From a checkpoint of a small mixture-of-experts model trained on Wikipedia.
Size: 16 layers, vocabulary 16328, 75.4M parameters.
Below are experts of layer 12 (counted from 0) of a mixture-of-experts language model. Rows are named down (a neuron's output weights, with its number) and show model dimensions 0-255. Each number is 128 + 32 x the weight over its row's rms, rounded and kept within 0 to 255. Numbers have three digits each.
Before each expert's rows: "comes before" lists some tokens at least twice as common just after its tokens as in all text. This comes from a sample of Wikipedia text that the model never trained on. Tokens count by the router's weight.

# expert 9
comes before: " the", " that", " a", " his", " it", " he"
down0:138119121133134115097129158145179108113088101101123144126081116079131090073098071139170095107099108129091114055085114139086101121113147184150143183100135189107104159143101113141116138088190134126136111129119137114158118156170123148129089152129137150175092144080118043141150151154180144193102093088167103091109147172139107144147123115126126101099145039183169083156079147117116141145095119092133050013131144141156077151139117089186130129100128147145157175062153238096147129142134131157178147115162102156067113087150133132168158174121175108107149130117095114135141102100133121148152149116149167095114153175116143058138141143134199160095117096108090099124127175161148084144132107096094139163130134138100145133112123111172072050139111153197107125093110191168149152105125119
down1:090115151084118130137067136111126136119140129113106115086110073128063138148107132157155133138155135110109131086131126159145142199104028139120175144119075179122179142141124106098109127111099178091136185130093129132154122161098139106154169108123160077179119142145156141142135115180170180097104112123100171087116139157143085071126136197130142110066063109110102075101070173092129085136082165130142163114091137124140135142121154118123147071220081103064077110072141113120148120076124106123163125117088173173124075161128147104110113127089125129082062164158064167054062074115144138146117084165117158160098093113150113131173176101120114156193147149130130119053105138152171155078142104128181162135136127121164135169109145142166090148072144162101104174107103166130139183120149145

# expert 15
comes before: ".", "0", "1", "2", "3", "5"
down0:123117105107157149148143152150122058122077133141105182104108128180098209127154103124131178169157125183123157104101127129129117154136117084110109188117108067101112077146147102177152080164101179171122209119185140139174085158089092162161160081123151116120083103102113070132086131122184179136105141089175108083150173113152056148127137109149160118158149137123090174088149132185103184143154118187116128169144098131127116094090124108095052118188123168102085161065175135141109102147193075150094119098117135171142107175158126086156162138163139103117114119132057134063096084125117172146150156123190133149125133161104126124124091158166087124097109182157135097148173089146151151141129086099144136127122109097114124128178164131168151154146159050162110180153108165144180144115102092
down1:167169053188159129164117140068159107108132113106109073088115096129078091128145119117115102127123175170065096162163154154106149153134165164138146087122130136179174120124138054178148089122109130169177162155144068139136127072131155121172100082166119116138140146123121102085162133116130134091156155149215091113135146161130213166160137118137174096115120109167160128092110139150147132104105087145175082153079140139096109165161169101140068132103106111168181144196124136122097134126134105174129124176095140156175142135161146114138181116109117143144098132078174136113125130055188071106157119080159164138127197122114093083138177099086138188169100141142096139198127096125112143108156126083117069109091151069099105105108155139066091073175158193162101171096137127143159144107139143

# expert 20
comes before: " the", " ", " a", " addition", " his", " order"
down0:155090177126162092123118124094120088121090130099141104128123096158056166137098180077105119111162159103137130098134104129100124131151141149099134113167140073158087096089123105130115134132143108137118078186130153132143167131126137134113114134069121039120116133099181119181095118019162081105118127103198085127086121036097150098131137077137141106120080094156137134122172114108116108141092143117078066151119144115104178154160136085167176109125168139106128143137103075122114170098140098123159098103128098127157149164062160117217130043134172133138140113112138097135152092096149119109176126160110170044157114096132092148236148199138147081143152145169133077119125130135155126169123126095114202171121107106114145118055125165152150155114158110137105158094132151145191130072118119
down1:148148086129060104097147045133151098149098132095096195100110142179125135055102098076132124107107133143069134088094129140109081213088152110084069117118105137120141056136138215123147164157105175141104151111147151143110139152118139080120135106123112120132167117093167131148075129108063124093113143094153161136113168076090132166125165106152151078175165027092120146096118104123054052176072091150146093055174122139131112162174154117124137101109120119143109146143159126127161097075121147122095114161117120111196119104148161103127117107154101128116147139183137141118199079095140114140100171087166079171134151175093137158111125128196135148128144137152128128112174048083123114128115096121129169118157118075169070136093101124101107157150119094113102098143152089179137145109100120

# expert 39
comes before: " the", " of", " Court", " Arts", " Year", " Places"
down0:099101137105220178158102100195209119156130193116149085101113165072170172188141093134123146151066121093164121193151122103118122096034122163143101202137133121143113127086157147081090096118133159132117089149102120179069147147163107166080147124129098134142087111131175094117126126106113141140081127146146130083153171149068141150173153090149029130121174114110141121125123137087135082118141140166183179121127155105130111094103113119106087137105181140142175122130142139108139153144091109171099104139154149100131189105131112164085145113140168199112110107141099169180104194151137201105138095123086109087106159137145070069165137128087181152149147182098121151107139168161103117122155102078119126116136172139178066143136065117146144144105190088134140088112132115127116125158151145
down1:090109139084109125103136117048139124109127144132107121107166135157170126110101136167108103122070143153166086095151077075141136086078153149140144098214157111099181180126115092162158152099166176077117178145153183140120143120093151115149133137160096092122079069104116086082114100156117134081149119117103112111134155137122191109163152146170148168145125135238114099165095104071089105135144087157109125130077069153110118142144123102154120040132134210150148187145114127109129122135210197099101181165097151134141174161153093170145152103162118184183133155161168145123096174112172082118121091130106100157108146171086121128156116171129156108095092139108139188110093147127115130129131173082082173108151188153140130164126128125126134117127144174159150147070065108124072108098163128

# expert 59
comes before: ":", " of", "-", " by", " Born", " John"
down0:136107086086113129116097124163170135091154185207147158057135095178184171157139148129146139184120182138151175071168088143168087088121054127185107197150131143070115093154138123124128136154117127172065129125165111152131119171076114119153093093129103090079044136185070162093091171163147152133052150053123116180080122110115103175105125173132106197102053121111093123077107134061085123137100122138138143116134115156143119142141104088176180127118137114134113125144103158119152197095141130129150125118136141142152162100129149127156132105123133115114177195128167083098168160059133125148165111101177143147152124136120135143073164121139091115158113165142106078144142150130148188125108142137134104113181118095114181088103128135096084144140088081114117117100159116162160058146158116
down1:104172056194135067085084106118137193092088129157166133085104129133081147125180215062093057143119181100151133108129169125126089104107102098117113131143108131135116115140114137165188158108166092139133123111116121129103072125129101053108130162174045131082187123167070099115161099114115159107117103116075140120120163148144145103113179111197181155103181168129151129155134174139117058100115162143150151111131180180129077207197181101111083087151100160092167096123128098157102128160187105153096106108111072133138125084164157151138109070107124168097105174125104130195122106139141131094119128141140114135180115104099077128128154138104155129118097163101143142144171161112090161107171135118133113074138094126158163104082138143123110133143108109171097106173147151149173174140147171

# expert 33
comes before: " the", " a", " his", " her", " to", " him"
down0:113126163100068095184175135144128126146108097126124114122134115157109112125149115103114128151092135115094111098050182149125114143111092140161030130153088173114116095085101069138128145101139133156059124141098122045178104062081097121130158116071171060090136080145084080135134127160128122131184107090109171129182163118126148121158086144122162139112156138173091126142100148150147128112137140195137189155115146192115197180151082036124122171095173162194143145145106133106177106101133133129118177112147115131098182165158176116119129077143056118162103145138118108153102183118132113136137143061088145123119126095120136168104146106079100105148125195149118110146124058096202126162111082125164136124127117194190117132154161114101140130118154077175139125104166142169123161100127160
down1:126081096143061157102093103099129121084141098160103118101041139099135147146129092117104144122187129173116123124196169133066079147098102069143113142147065110101095195111155107116082144129133118111126170154166082082134144121116149089155089102133144117078095062177098071166119126144132103086121179141098125160124116156135124133134133075107108115108121141086130109149143130156126117132074126091187126154139095109149140093086132168104147149148150121106070188132063125127180104096069155167163155112195123152126134014106175130133138097122136117196172101085161131099127112095165093143120085128076141187124109110120111120074115138152083081147079140105077169173151084135146148127098153151133128161113174079078152158147109078120180182177139089167175089170112182093132099097115128

# expert 29
comes before: " a", " the", " York", " well", " an", " \""
down0:164154110171168157098180143127084175138129160156091100127145102151142101131169140122096130083067094116078094145078141109159163141130134087093174121106124135130104129125155171122102156168065087126147167133123142088138011195107116144088142204148151216186136130158143109151151082054153122108132094123133084060120129104170118142135123163118104113071144163064085096089171154092153105092114098128114115185102147124068087116173121156069106198084116152156121146161117126132135155108121058161160182045105168107132137121116154148146153108146131152114153127159110097102120169125120103112146134129101133121092132075113156147181125085133068169099137111136205116089097137108189149123112127115134144098138047150136141092155113067111098130091104130112145102148182095142072120128155109
down1:143087165153091102105179148110134146154167189155135129129118115140163100142142105143122163110151139124157138071100168127222134127127173147119128121085120076154122075156123099144123102144128119097148193165134119105093164161144145144141157127164083082157102168121094154131161159101139109143086145153124091122147110065103171160154159088188140145142204097102111092119179172177100120128093132112174190144146084097161122105151072104147195073120078153120114138116129142154141106073136054073156160121090153103158111111131106108152133116130103104050104177171180118042115133146133169106125226071135136160112149123126128116159187161163161133069067130148135122115130121115036112164099053159101114170164143075115099148123098119117176115095119118122117090203165117128155133147104104

# expert 56
comes before: ":", " Animalia", " Phylum", "00", " Team", " C"
down0:091108133123107117149138142110194137142195149147126156148129145127182105089127085122113091163177124184129153118147128096127124152036117115185168148152067092128097180120129110091136116151108115070140113111125187148142155151095124109176086115113096085119095132141169177134096114096126112167151131082101130133121108148150161102116147152098137104152167090125110159061103138169102152105085114175118132187022204082148096096091168133048147152164162140098121074142162119101067163129192114144085173141147110145158176088126147155099155090141176148103112150081150109086165114139149141131131046105139163208095124115067076180132114110133125088130089089150185139195164143046122103149135116130171138090097120133154132107110156104133154082110110121115074113107111176099109112151111166
down1:120157096098156130141120112178145169102138093120081103106110074105083123184158134119058132133107147106111093204190110091077158147106134118159114115147160172106131198107175126148119181109104122133161123143134074194082133142119166104151134124211131131077103142070086129112158181130115084192138209079135110098126106115075101145107138124163118165165086110141136126127127120129161078164134118123097117151116187121119117096153143087101137072099159083157118124154101140115113138112104122105138079146049154163121103138147166115116106131198093157155122110084187138150126130134176100162126095124149129131102072107117142080103152077130141169144103114143102089112096126151208121149160098176117118078157029106105206137187165105133127146086089081080126115138051166130112113108187091